From a checkpoint of a small mixture-of-experts model trained on Wikipedia.
Size: 8 layers, vocabulary 8192, 14.5M parameters.
Experts: 32 experts in each of 8 layers, 128 SwiGLU neurons an expert, 2 picks a token, a sigmoid router.
Below are experts of layer 2 (counted from 0) of a mixture-of-experts language model. Rows are named router (the router's row for the expert), gate (a neuron's input weights, with its number), up (a neuron's input weights, with its number), down (a neuron's output weights, with its number) and show model dimensions 0-127. Each number is 500 + 50 x the weight over its row's rms, rounded and kept within 0 to 999. Numbers have three digits each.
After each expert's rows: a language model's description of what the expert responds to; "raises" lists some tokens whose logits its average output raises strongly, later layers aside. This comes from a sample of Wikipedia text that the model never trained on.

# expert 9
router:440536543510601486553534471461526524490484493570490492456446495467563525464533440445431413562597602504475532435472572587467466420516515512522551507487409518603503509428466464466435503548517442553443522507546567491441429477438455477498450490464489388469497437553436424419459425542578454505481562432521514542457453519486415454385516512465412551451467479570411502475506488448554463486456
gate0:414533508474469507508631554508501523500547603532535547530529462492544584554503526471460518561471488568457535478498552598427510462531554521444484411444482515520518489437476510462473459392448513579441403552417554562516552438532400505562501469474486431431462502576526511497479452513428493477393496556452483462482526508423466515440469544473477499400535597532492488528482512585628439582523
up0:415412445461576511530454448495493498442522470492452481489522488559432525428536510487547518493512487429545587483544379459483495542375638592488539546571487480513453469400526523511438445555488484372528484455484454402447588453443501547550584457513489650497523438524426495534454566466501565495561464566514458459494489501522507476416529494544528549551535520500475469488453539547470532502523
down0:512484464546508578496506438378443546592418452539559501568535385596504573492556538512553445506515555533484521440565558496454531564480498550478495474530479511579502454345480502528480496475529477526433548545488509490518518506528560516508509477482498474458561514415565523426396485538530538536569574597562499534458482514466525481460601571564450570522425554491476404461553551454517421436455
gate1:503504521466533523436469545564484572509563428578642476517469462454399475496515470535496447498463515567543521552518479512544574461476384431477518564482423546522500496440439489414526540545527473458438495397571551526471491522492361468474441604628557471536431511556441512501438472470487536468562469495462443538547495535557472512538627516434484572522580499501545517530511506582534490503541
up1:508508474587401479580544456410481485409515444554509539436519419518525572443522595551491508456512513530445541488522503425420493441478606566530481602473431430537479511442522509509401453448591512457533410409420491557525580466477552534502561515485504428518550519515618512453448518524515561480527438495519519448516482524492440457457418624522551512435579471491531496532450460479521444516511
down1:563497541525459470475491473625557513480523464576526462496460535511470510442537544490447543447513515467523502475390432569446476465561615535515538514443539530509533563555500539297613466462442415515503507468407524470483546406470532435484511551536517553533475578473483517421441525515477479542621514522488415451524533460563472519529527439515470488614556505458541517445526459553475523503553
gate2:412415503515477445561551547573483505535542482489491465456564497516586513470485487492479466536517566465402534623491515527420489510476557533395487423519515519581600491453531468508488491523493504613508462569581504434553460504536463552442492505460479509469465517534539528544434485427482609432436522418482565519539581524506542450509467454468428476565421588446473471495528479622615435563475
up2:563378480511451483525507519456519492505434536474532533517476448549549400579585553532516535513522403590563490458502527536529540531459500528457582553460532462512513516456400508435490510585489524473409604441493454575546583399396459495422465466476529477427396441550496536418485439509581439546559463588487534533487544503499539491438442459442599463514543506446560498507465493543478512450505
down2:421470448449476452503406476450483580485476528453534486656479414503570553494547449513503483487510527490526504506577438442526537449506403468515513385454508479432513550583588427455488487494540484499500525570517522448503407489495474566518532562502482413563409455463483475561471529459466533569400483443512551402511575489458522482504451550581610556524439494490467486538430523508490616486441
gate3:518552495553533500602520438431498587467566462482564493446447497497544538565539509541392494565546439381537537487539467498548390526422539436550520580471443629479540473535498520481572457467482456575518552471559572541518492513460519557509534492561489459447416584456481457466485545389546537446502484570457542494485523543502474495505453513471469474515451514441443444455498356573490574430474
up3:478460476460571454415478530452470425456588476450457469542502498493466427505455533516574503538443430594530464484482475486557529574385533591516526492492568465491471462433495480481555431556486523523515496501521574530551429470556517484494452430538640502527456483489482547486450574454479464451456642532495500535401507604536492462487476514457527559438595490407588588512445510508455433408492
down3:471389503500471491538519412521616535485552516482596493498466518394538488569504471497511385552532486444484532453479494476529459474528431559498538490473487485487426605536491516448470400571440442528540433483445441390485618519505590513530538502481464518561508436538535472481450462441578516538467519457444554504500554467493471526567461484562417478559565561370574602470555526446481475493479
gate4:488512508477536551496525479450531565498507420509531678458475455505502533530510539498435481623628538460408460491466460611496486494482559470449485508429424447616448453499601463474503483510471488541497499515508435533488556470500425503522445509501500426479452536578552490536539391501497555585491518603543608420464503555446565591491567506541486575543479510498490494429487562473477501466481
up4:480532480529469458514542597393464468507382477433493419470536614495589465539455484517564396511424465547535517445554545410468531503511459454567524577460600592443489509545567494468418443481463519408480514477489552461514477533509495478473496487452505563620460481480484523443398516469498417453541532540418462563454465438511536544504530462558546441515509473495539518549441379559543494521529
down4:488491494448491517504445457481547551535510456484451528472518512608549532505500526459530506519508502520496433467623464446537383504603584476362534566534494568574570568359557477428492454423502451554525481503470505485498472532585467508553407470472490436632482468463451439463564593451546533509413482483519537591454497545561498477506579551476488508549528477487482524432499552476513421539532
It responds to: Prepositions and linking words after verbs or commas, such as by, as, with, after, during, including, plus verbs like became, released.
raises: " a", " the", " an", " its", " both", " many"

# expert 10
router:357571461518556433487517543472532506489499529542547495509518488488550582383432429485427471497544475502467510454545537441469488489624525506506520478564476509528605599370513535503504463509499458519463454555429583502550569531488404511560489498380544526459444521540425416461499518436606434532568522514492416544476460513480427484467562437501547528454428480558517468574453496485532548479493
gate1:501453522472534483564561449516475500444524452515470428513455474502470521511477447462488514503410522518472531426449402417511451555431453537564617501544451513475448615526526406524445518505472521524530467523615462507422557456515594522573492472466462477500437491444607493541477529486482605567519467554538494482606480565503435462460528505499492399535393497588528595470432513439574566520449
up1:561486478492425518535514523489431485455500489476501427470504544367436621535464473499538545611521427583402541501481541475575504496553466520474456522397545491443494456551514454562580480540573474466476543450491513584522451457492518537393489439542508441460453407481515472420472495426493439523521404439513563444523503475454449474398577454523464466512448550498361529553560499495471463474479
down1:572534444495458504513490502611531435452450547435531402431476519468555463549518510516501546461455503457552582512501518354482425518437432574541496505472485464420514583535499532409465568488501498553484535534388488548502544577566624489536429427497557537556497555451522514546451450502568459561545468560442476399507405511570497446540481462469532481449500459561582492478495448461552473435522
gate2:513553503485487475409568457425530515585515496487506482453624511514517375446476493617480476528504524489514564551486453538449373497477452494550476458527546551525470464425484526528526500516414622497535454508502448477462472549533506587548540390490463528445460536487538500467424401497416539587493489532599528512395490582558465421508505543532503468506452546406504507486443549507533470535392
up2:459454485586477469552555436440475486450503465517482579472466399515472467474536554563554453539510447459538473506460530444483490482528489536565487466456615467466489398553553438465494593519558489484474483350596468527445442540451452483478558473443503517539510543502457469494490484518434398576569602399513510540401528513510509563401495554529488497492478576535614423553556441531530559509483
down2:448570476547522488482514488530429540478461486490515513489513476576497518497487524591567456591433540424580517519570501414493429471491534492555457367475430515417509451505460543528478478506492483514573468583460414500519519461405575506532543433409432490510492509449483508551497482470456503507493507578519567500372473434520580508533468552564477358503634408531531518463456519456568415539512
gate3:434537475524435523467533452567545517423489512589426546501564499494523481527585499594479493492509529417554467508487484531526588443429574536549405505459637574509593574607583505483589530512524500501446464493476555487495478498375468593537441484458539465476461520480448540514528462624538453475427520486419478490501468535507485486490489545557510477442562408553562457582513525566468463454540
up3:487489496462466427436467530523575448546472534507456424495525573494400546527478406542503549481580583550421553453473425477528473560501537388575527423464530502527476417461507460462503425572474437466487507574459457395524507552467448502499420487581505509523501426559573454542488588487531441508491457489541476550442433399515519495530432465580438502415554419518607549546496484538457464478550
down3:532529488524517597548496464412515595507452446495553524589443469479439511465482547463579400531438518497530497508496592479522446412548428553452546576455473449501387473501460511544464526454499489508573507499617536545513491363474471483568557568582456536523490520599549441457477467472434496499525519472594477452529473521426496415467543494531482484516437605529427441466456457433573530545474
gate4:426450554503436470450511528433477547521480610454504466550601508541464449420435451527471572476433532480469536509505517549457554542496475574525420462385521452538435491485552510560480520528506536525528450462565516457497507569381576589555481448479426457507532457490512495536489458524519544463466454432424401517577482517525478503416554488591476539556433575626454460506418428476449430541489
up4:620461536440468562583513513475486454533454542550499446545419508480428581573508473601478597489482568443427441498438525542473549494494489581467472434538416521453471527595441551395532519449541442563427578478521539446483489487469449467481511466483552453504486482634458513482456502577490548522497408479518510533591518478528506408605405471540526475448474451543596448488495460496479480515503
down4:601479597522500534514472476415550516487498503516462524558524462482411568554571464523462601526510445463524495527459484508452456621507455480431521478580461526558472437529426472436562494412486467573440513504580538420478472579473455519485491474561538489406477535529397442513525552503504627521499491565494408442573478513565494429501468516561521484500406577589551509542419477441553471535553
gate5:478619470533452528501501350641433569494424437447596502429489473487503548459538482520535395527477502555448530529571530513484444508509573461438449510474446516411483534499574461519427499513468484524426473555531466480477521503587514476511506445519448499508514472456472541473414537420533504354498533505573522442500504493477495478530526425566585499506388519495467475406411459447521540445531
up5:511565430569504541473538386562426537485426501491549464396547469510507593400555494544451466550495452480458490433565500485430456513458587511425443543516497493379473478440605483617450548533484490521444475493469511477516486507519556565456553393457525452470492459439468531532423581516492445354418503538537460496496524492421463481561569495560472485559454553549494485472450516506492526479555
down5:602463503446579466499536458524482398450458506516512554529459535487433491499464525405456572573462433493482536489506510409543515603531509464516540474560537447504519450499527539516460472501472511421462509471523583384557463389436472596542465568613430564513428482467488485449462418528366456508496399551486545458468534498517450525548457543478494537488571419500512536525524497516438490371505
It responds to: Small standalone numbers and month names in tables, dates and scores, like 1, 0, 6, March, February, plus empty table cells.
raises: ",", ".", " and", " (", "-", "–"

# expert 28
router:476601496508457472544515424440532515446525493560569572491509422488553520435488411515501488546568442432458535514559535509442496445494554568537521489490401518522521503420477474432495555548443543467472453594454529551517469498508547520584373422509552435530504522467442353412489402484542391534543522503554427479534415458527473477441505462465512504603462475523494504542466501576593554511505
gate1:449550420485468570553506461477534540478508479549622534379486532574510433533475463480541504492618522495458593468461492462538473469450480527475520534453461618535524509465540490498522447522487555450457527537488434499520484497514542620485538488432499501564520552470407458390484530518413412486489477570530501476505431341516502424452474461501540464501596413486543553523448419542460581534538
up1:483539574443527523602384552409543571430469454453546467456515548555474474514531440526585405540490469464541515475453501529476515472473500446561503567567479424459488519400540513559518527557450486517503513565461503497506545499467474509477489492514629470487521449495580359449439539596452434434515501552534546447467403469505401424527545455400563500512608452533491518483476488556461467508530
down1:583491523471490581459441542594466472534448523489446566561404482534522488442494572515453535523480447487527545507577627544424429651444496478487490569512530464393451409458494452510348559416481543548476460586562522425443512515432548446567418465552452537500479514532501515597501476473495481529472467521509380517514493491488471494558490481494538489485486543567578500533489496530439493492486
gate2:433509508520477527544484479594562573449528499442485591561385412473552524546589445547471504524556530455449516556448524479393493581513483544482577515471505460529471545439504456456468501564555581471466630510391560426453523496481532511533451543509474497526485540430387435423463490547604505496422485541556494448493497406461447491540575398494502476490548465532434502539478478431488554524511
up2:557500480522572536425485487511523511533543491408414485555502456456585539525574371520508395474578521549551598597485490467463437584499393507512508500508544504516559463486490543536535539565500635587441495417461425453450393485572522439477491482463459557458436557515441482444498386551514473481456508503543510458473458478523532456557489443444495493487482573436474545502487545500486449585442
down2:511640535501525442470515473492508470504499485560476511482446503522561491535477505525518393588522411440503535523587569410503509473459528519499513598553457478362478507551574506526495492558459513511508534445536548539532470455519526486545505482492470489507534461509442430638599529520495570585449479587574441467520424414544588503594524554581535442557588530510554485447496504563443553430500
gate3:506599497558463507510474463498536494599539460469453435624532469423513515497491521568442478409509504528548637565480477434494497498423531479445445543531410505478462388440490481415499515471429512422610461517496561562566467554491524506489465531434484454498500528494551437486455511520584543530403595533435447509553417493499489486529469455479526447614492538461538552606519548480492552492425
up3:467421503566472487482538511502493484469489497580531514469545536544448463504462450570532477412519511495490528458480572545519567487525566458468447506466434478534432392468392590501554540497565459546512503554505451543520457522520529491470520492582525517602497512458411454533512535473544475563482465490384553464581514499581585453619460611632406616413504516473435477520448510456501516562494
down3:459533506414538462451489474606505532404493511387481587515433588470503479490533502494530512580463527441541498540521447472402526464607447423467562475427512544475487550490538478592420464486481516504512406446504523449441549426456515513532589508523494405464513469495563437507524433428543465493525466520525541462449600411512442478570485410516417455535507433521572525533564441529444533404496
gate4:431558483477492449520480401521541423480500512513528477470412594349474496497478577445468528524535507505458524570383513521523471506519458460458518517549493497439543486461418446547429525595448499521405477476521522477484492515493632500553479432581445495502472537516414443440520484553523492545565545515523371471467380467569504497561555484438516483495428437581499500550506516574512387474487
up4:563421438631498596431523555381497486541415484461508489527573493532433491501420483534484607558549493456533476466517473531560398492484471491448454482525495564462475595457537455550542560511576526468557477500599440397501463454502553549444493561472509450538518438488594503475450472459538492495489553521406464464404444506549497495468461518463535487442539575444534544503579441439482588553480
down4:391483583458537474502479480545503579550467463425521426512538481528531505482450543454528544533477498489538520504453462462595569503451518475412466460540438490507512519468460548561495533443528453481419418495491605470531468520549646486339419499536542472502469550557541454520586460491478420450432590535452468565482438543531516547493482541608547475428438549498437432528493402548507520501463
gate5:434448470581451432524580508451471499455491517569551542525499520513475541547535533452491411444402478337478503444446541561505517436528515517465477449472506558493500523425570590399502550538508490448476464578523441481499418526533460545483357625537491486471468460386530560433453428467522495473476451487504407511510558479495575453494516506468550448555491500501603548548465523495577457526492
up5:536406490438561608532517489496446515523381442483429503439467491462407607467439513464461612584521452530524571452446479567508564538462461427468560540560520487433601410521494462506434440499478480591456456463449467517477559470544444461487550529432479512564539556496519539435453558468454476508572492532533414500434419459447536451513541537513528493458474459478443562416533545554493484545565
down5:486474545535515493538534504477479588541581518440473524563441441493552525484493487410464441455408530514430441503550534437367516480578615499484420538538417434509466503477548516527441495525469506534508586537545545445560525465393486404510576454607517426531454515522480478539491568505465436531508436575389543528565507408524554488493522527513518441564578476479490482522417416543538493435465
It responds to: Digit chunks continuing or inside numbers, such as decimals, years, coordinates and times, like 20-50, 8:44.81, 48.9%.
raises: " (", ",", " as", ";", "."

# expert 13
router:441558442494509490481562550458494435508509547480501543422534507440572493409531427418411493559593499451480564445549597511445472400562536572545516448419425598614489437566560474439468484569478524444478522467478523519531452482425423476541516443495547505496495521412432451512521514462625462500476529477504512542491481513556501431457475407457550490462438453580450543561546549524531435537500
gate0:543505397561509525413423456511504572538469542613508443507543498463634504526487392449378470566522576499557515544512557510396517532496495440593470513481537459435394498487545466512469483594490528498531426566548488553500469495503490520525557432556523533584548513548452446467616420488577542519470480469487424520425494466521463437476518513590558477449446521473524529542480456480451494479569
up0:493427432518463495458519475565485469467535406540516548453502500437487561544472452586421524394427597527529475523507602465465502492413548437601538563545569542509572447555569535557535484534443425525573474594467504461603537516502529581538560482559497488534537544525436553429510416391467487503533507475516423520366436528558533487546566473470476508512502508565555519498522461556485455495500
down0:485492463515548575534498455608479445498570512616445480544447558535591548449511458440564576502473498525600458496423462536540543469498466433469522557491604518548558428580494601515575444496418518440482436418543561542434454465455511433524485532472500504622481442573477501433491461484510484472458532519530567508503481505453421514450494510463586364541504511441506468482413520579517462501504
gate1:467527482468464507416515449475525466578439512569472534515501490528436469535572466472443434554454469488489472458583463553558546502624568523491422417468457544426451457394512498476507496551536509432532551567485497621451546540549456462564574456501547458552506441549393455445506448558586492455492496516439480564444469466566420530460442449525510469483500593514449447484518642456422516520517
up1:487549470438467479503510522450474515454456413475539409559518469506588522506471539464587518499611503515545478426489409507530447517455483519478585614534520517552477520550485476560467568506450488529533409488536533507595441481434486484522524502432415501384539623594537528454517502411470429594471425503547571474530475520433505521530552595462532478533552462528461486451430460456563392555514
down1:430556452498473488406535434412490506508486448533579467431571373444505522556452531462517450541453517564529362530457441508543504533482538574446482473515409579428457469405448470508575518529557522562540475566561531526446551461529472524486487460464600450439491484586387525449511471552535503503510560477533496532481392476527436570431550478511526464502505623472505473466571487524560516459490
gate2:501502468511443581491493480480490533478526573467539534369508411585474568497487382487516462554465549410537514492507529518435511472443515436485431624551470498549486453473516518490372539548481450452453518585505465549589464505557493535490542493508564473596435521463445510531573502432531553402475507595493475481466512439545486480478368454581514478557580426599479483500468527446485483444465
up2:473516445576426553493563498503436512482532558605508492425550541562496545479435545445623557496495543448534562552610472591455499454442508582492487570487428451503467510531489483556488473527549546535610481407599548442491507475543469501498553418512495493606550495565462440442627541440446467519484513506528450444504525541495495477444527452530454551423552440526487534462417506469509580421490
down2:496460545388525436522474577486535522567561421503516558537455593360538457559511451548440542502528426451491537491516513519473484528507536404509475441530452533420594451513482440569543501470475490592546511507449502462439429587549529541536418475556466492549520489572476536450379534513511555493600468509444518485398472570530528513490510486552606441466461479587551558466512503519498508608524
gate3:498528526493512472556512497529564541454446411432483547516410413484504464397463474473418516577449566447493539547475570467552515530509481483526469494505573559436382552509462559527651515482527516419421500447540504452551592575510428524526547521496511418593484457529459423482522473625530479511531532560505550497520428393533408544487538523519488477528489509525469497533516427482473437412576
up3:546399576508549485454456549554522435534623527429469616445440446538492519482524442452506554533508492535409599419586515470495506505526401502506446540530568434448479486506402542422535501588502632517550531508402531494473494512440559524528512441501468487486563503458473510445539435504464504588510511534557505432522506496498471570386485580525496545469520536461513547401485536563459543492558
down3:612455561461409525506450479633514599502488481448487488452421480596508524553532462524469540390508488465523515454492508633505582541441570545507544520457497472522500510537569479452595502487431554618485525511515555454543574494510443457428557506480506463571381484455513475526544418469556510586554488575436533482503530478598442516423475467440527443546459496524554548524514488559488466499512
gate4:487543529444567493502481536462484608398508474453478508514507468423455522555450548521455457506537426440470534561530527514469504457589566554474518459408606559452486525458497487453515582507572587536422632459531456481334586560568492540489507572511436502453503506435548460466507461486590462516450482563546544465480410536509505476500459474485501586418495631520449506516481526480491495493461
up4:499536550649465557521544572543526473561507447557524523563524508523443516579575534583582532560464560577507404564566505466466539531485573500482466505430487531629533596422571472479464519474588491477501465453485568467535499501491541469412662415563512444514538517484502482531504532474481500559416472516557521498441464457527487411483485587534461568473470499493484561475521542505560501499578
down4:489456478557434489517554493548494538495451608513484494520609519520543596531541505575616554504488501494518473523609479463511526462591423478490510463430522436488543582553376502449517524565468484511528478515523465512572491470466467452506507566572500538490467503555460552603471462462464446461521479532516598550428457595509460461422629445529508520570520401540491449430462522451557503570409
It responds to: Prepositions such as of, in, on, from, for, during following a noun, as in one of, histology of, wrecked on.
raises: " the", " its", " a", " this", " their", " his"

# expert 27
router:503529432579531508562593484431564485531490507584499533497462413419562476454428528494436491508612490520373472435527597511498453444540498530624493439523489505564497421463508480466502534481480460485567497521414504497533490510375429548569431444494526383481497491506352431478483557488473515498538556530494471526533422514473475479532519519427554508492477463521440514518430498505613496481591
gate6:503489492504611515534475445516500510599555512481558452482487556430509463550481470462445436416486378483476518491510477515543464535565475581524514559430413603530542459542492454506551429526541340538524507522524482491443519414577550514532355583502504524561512478569562539422511522487570449486510521508541554495501519440482579432540510478457537506457512467458561483406395511534481600468471
up6:427516539504513450451433452593495440554518492528565392473486542594456526542509448595530519490448523531465441506530531527473423503511501591501554400486411457509417560588593504560499519485580543510495569524430497511508467499490485625609584512484370525522561548480544494489427485472553463546472508497458468418601532441533488520556543522583453476472491471456509513455410530562481477558508
down6:468493594497520382458540411506555552532569494558550450436479480466494648537441513496476532512511461597511446496447526519477467470594601572477506469506532448482454429515482545497583480501519499411453474464461439426474570417613470542484512445519480527524511606493510576473510502487510491435547552514528408498470496584575495451460478539561418464462554424454480530434442486535528600518441
gate7:460460481486476443520507554448540561527585447498458471500557522515550519574467464511460466485467562500393475521506494478530579436409560454476533577446477503559530513453511491490477564569496590484450519511529581517553501417485445592459459495523453439396417543501511617588455481521518471510611462605362530582520519544584551521564495488514424419505496460507451419587509471500527543521482
up7:461451474591467448535526519515555514600551422542490518485502544502530483517451579472466436585522522473521432500556586449484566529479484496430559531528512455522540444598577455391384488509512530574675512385498489509519591426459540504529518534424504487492504527555436565479459383552467500465489535458580409455535508527485518534512410477504483504574458507510568490477459545517485445546480
down7:482514496560518503530466527518415458533525422428520492482554575483466548567528492556584434393460496432468429583455440447499442612483478449515559577462468531509488439568445511443555527529560569512477497522432523558441450459509401535481508528477493487520520568554530447521518538591581432487473651446421463513467460501500433535464604507481504441528497490363553511532434492507533455464447
gate8:474501499540436513473450543493469456468551545490601502454516500500520585525577390568481583568528383496460439534461522541483459521578524551539554463465478499494565437553549439447494538532475507509514406449434445523471507521512397454565449499545537559523535465447451407585540522473570503574391506485466490571525518492535417508501498565421526480497587534485464463474442515523576476390364
up8:499558505612480512494395440535486556522544578486494469469464479500461445535534496494477517609530444446579519620509456567503400497410519455525461573524515506483455499477463511438466536496492528549498410564457457482489513483608538577590424490408462560514488492528560517528545564406573525434527517468535478533515441442544445490476514521489573422424553519411398481589472552456483489552417
down8:458524537510510498497580492513474596417488511514408557530490476519522569572518473526462485605556501452564465482439499492430583471490492423396522471479525476567566524463535492422510531440587586532462441525494448395480579402496431444485507495589422479508524525517535493491496575448509565502501448530421442502583422589497458609470518480432476495572450531481457627515479525427464558503478
gate9:472561433522550483461497438535470490497496488547417564497515480535456543597507565485539428505460428547487478400463537483586531307528561560470556565454420512534456420551429551411528512552523488477473391462389538551600582470452553512488416513449496475452526461515502554400479518636526540486478462475498501424493482535540421501480501528496481486518470464496470489466517505440538499476466
up9:447509532475507429517487555586575477454501462415516498445455480562468505578433543474511527400402485513458504437516558531559521380545476460507551554467505441619539450468382521386513506467472526497518484527462459535625501490468464506453371501483595435449513535460457475423407459526504438528470461592490516504471557539481448528474467484437537522449420524472533517432576482456476505433547
down9:513576490566549546511468559409509497497464523554486599593492521433503555511402545573533445466402537517454484517484534527434460442542433405479488569532512541415523565652493426452574450480515560523554496452506437462515519498537394543514415547531539453414452503412440515471500506480508562526418472521481521557526459534524495383393469524509574515531524470541508448548467483520505486497583
gate10:493517489528533540506446557468479476403563469494488434535575463423502540500507555518446451420549419488484454582523561499574515479529410525503443593437477453516481502552492494397595458645427513556545459496446463498455419519452443483465442479528492422476469561466450480599443501379498505556409555525506515515583446547482529595488454570573555613505548502467527549473488504505540499505518
up10:459547523513441482482491655549444500496474455455479494480465469485577525472498482504570454555509610357519514477469484456607438530503512559566404506424532430528530466551533573542517459425495531489600518489449414468507601468484397537524523471491430436447549512524419506479482477398559466516428579453564478534500484574546402535468553488541520485461563527453495496531420469498541517524550
down10:514471445477614515495475521584472452498509428476582529574520435465536422509620513512538458582530484545494525486564414498460535451444657564505507478435532521493638471502422509480547490535513464514543467452480492420566539471618399526497550459509407457535485499576532452499448496480485490525507526541390525517544604513466486502564469478517511539553477368460461452472469538496542467487468
It responds to: Hyphens in compounds and names, and short opening pieces of lowercase words, such as Web-based, Al-, fr-eight, dr-edging.
raises: "action", "int", "han", "ept"

# expert 21
router:402502552529465545493515488432504594533529495481526615484555431460522485510402481452480475482591511548419465415518548493485465443513404582492500416480480515556546498487509422494537485506496452568408470593450560502523462514401467581530490485463508403501544428485412436449509487428493509490563490441513375481520485450563417419448514477467531501551388454532463568517471527505585485564469
gate0:434450500464444523475469504502566538474415432510557515534549539565434500507452423532402513535577541508448454465420465506527443571589410559502491447595446510498503498499484479572456393569515472470552525534580382478615439499443573536539560527540516533497528453494425458457517389473475456555547565418634428435504506515526482469454513545416491471491495468511440477458494535514557503477514
up0:538508500497446561374487563479500481460489546518400472496559567491480452479467484591443547522498517467529568434488432468535560508532429476525519483490555471422420559487437508550438367554604416453407501515633470552577489490478421503516480404452406512505506537483532368490488554449493439518473500447539613483469551484437562471502528525510460467550473510527513516441472555531559500546529
down0:498539553556553539417562500398443471496428459481404515546477454526552493429539537504508546461514546487466601506456532519459458490382554487499507517543419465546472484534411479446494470411466538471529439641512524451538452558445494508503518476569501617472421413619558471469572522551526562515457444463484496373539493493470473614467450529477475465535529550487524562484502518538416498474462
gate1:510527566540509453495490581523433522525552587544509475489491526568508533453428512462511363558577418443439458481468533522486442465443625474476411476505487539569443517537494511475534480365488478450462515527627546467467491637453531505502531446475533511512437531475428512487444459523565524524505530422529555515598478512515449425497529597489383521501603530558509557526504477474567481526451
up1:538598524565633463468448498437544495486489573553563459604515451458446521525577412505496432454563471568522487558473490511517425564560438529477486559537463533430442509552538547439598450507524396523471414544457495510575530450525482444568514452489554429521459374517538539557479500434547449532436445506493540548431581433488505486502534565460459473505465574469518518451478515465550445529419
down1:496496349503469451520581547526419416477436516456531413476537549529543509507500420527521368515509517535564557531549503570511499526543467474490483575513468489536372405467438564442498520548491477535512479463520484535548566572507475475521522470472478393565419616405545491487501602554496548487449524495468573522495485470486552471486466507565522545477589425486504476494446595581462433571498
gate2:456575465426519463445471390433505473501509579492521510482459528570490422519480485407494534419481516448375497507535520461490527405404569475559461478457477546492525465507348496486495461445506440504481547407539489466438524441576469581558569508458417478576566499581508512414503550493494469417523403534559464537547505464595446555531529515464549519511424511520492533479553511477483436577437
up2:479550424483418442454470448564512487587605529522509527565461494499542443550475508435547467485517597487440524483574496412562574464505470548503468473612510573519505482518447420393538591461482410544469517481530572497424492524625511528452545534481491514520527464493472439491503489391505465487508491434446480453488498410531576498525552542539556457517410505473442375445534537423446530422505
down2:538515424462456581488556512542555511481547456450479358495526499511571524527440506518471488522455559564516484541462513478554522562564506510475562461422566482497422481488531516511489493536596540524433595545609605569477544566480478502454571426489461533497517551470510585489459525451413482480469520457449469434586478454516428539466352481452519512539503501555422476523581374476539413470458
gate3:486530570499591470524526613492434461368475384481463495490455468506508497556441560486511440490544489438480532466526554503499508532446503472528555579556499592510532514505523418532487371530543440499543496576491459475572492491578493528515529490537560508530492545379553525380587514476527547566475354513465490511504430493483535456435516530429509515520516470602445434521454444610500546464507
up3:529469519475469652529476443521493555472527461569492521452493534546517536561413524564507530498478513469525468644497414510478488514522520498453517469558457427514566456455519543413425444449507537527507445543560443458514514511511544490450510443563579544402464463518383395506554439469469523507480549573507560495559601555486454502564508343466540504461497492567475424473523505393554547513507
down3:481463494532441518501475539519419521446465433519486480553528459576502564577551447476484554508449421486580537471573501502496520509535535512465559501574511416480519438567455529343457484475445468450474434479503559484563453534589495523653467504547543521494512433490525449553493463389445544515394523608585505476506337481491512563545481514559434506491508550467435482491525530521536452520560
gate4:459501434514484566441479506449479565467588575412540615504538469516531500501505432529407525537563564474494470493423536446566576548612528531587552415507533517514508525569510471487407525503435560557452510512463505442481589581497544511531590504546606626601487467511471415402454484487482495489526552460506497442485567498495468476489490560473424538520452519438569479518475576478490434546529
up4:471413495458528496425580482564548456449489547540499446408448534504449518460441506482516538499437536465536482493535483581439413530524555478571428498509523490495483454451460508488576461464533610478473506465531490405492581476518510601462531546422406460474454502488635537542414545434404547404558562552431499444510440479517494458518520550481617545486508489542443409532501505520565521606499
down4:436543486390538457490455554501551454549550387499578564580457525498530478485487397470441529459498438493502533465559511534581469476571480384396505426489451540482515497473504521502523476550514449522539421547577445488446395554442485527586484474508421539444492483507546558426434451469514525518449515528487496475625395431518470467456575482541563468478526459621484477432524512484477485406480
It responds to: Opening pieces of capitalized names or titles after quotes, dashes or list marks, such as Mo, Che, So, Gu, L.
raises: "gg", "g", "ck", "ugh", "r", "tt"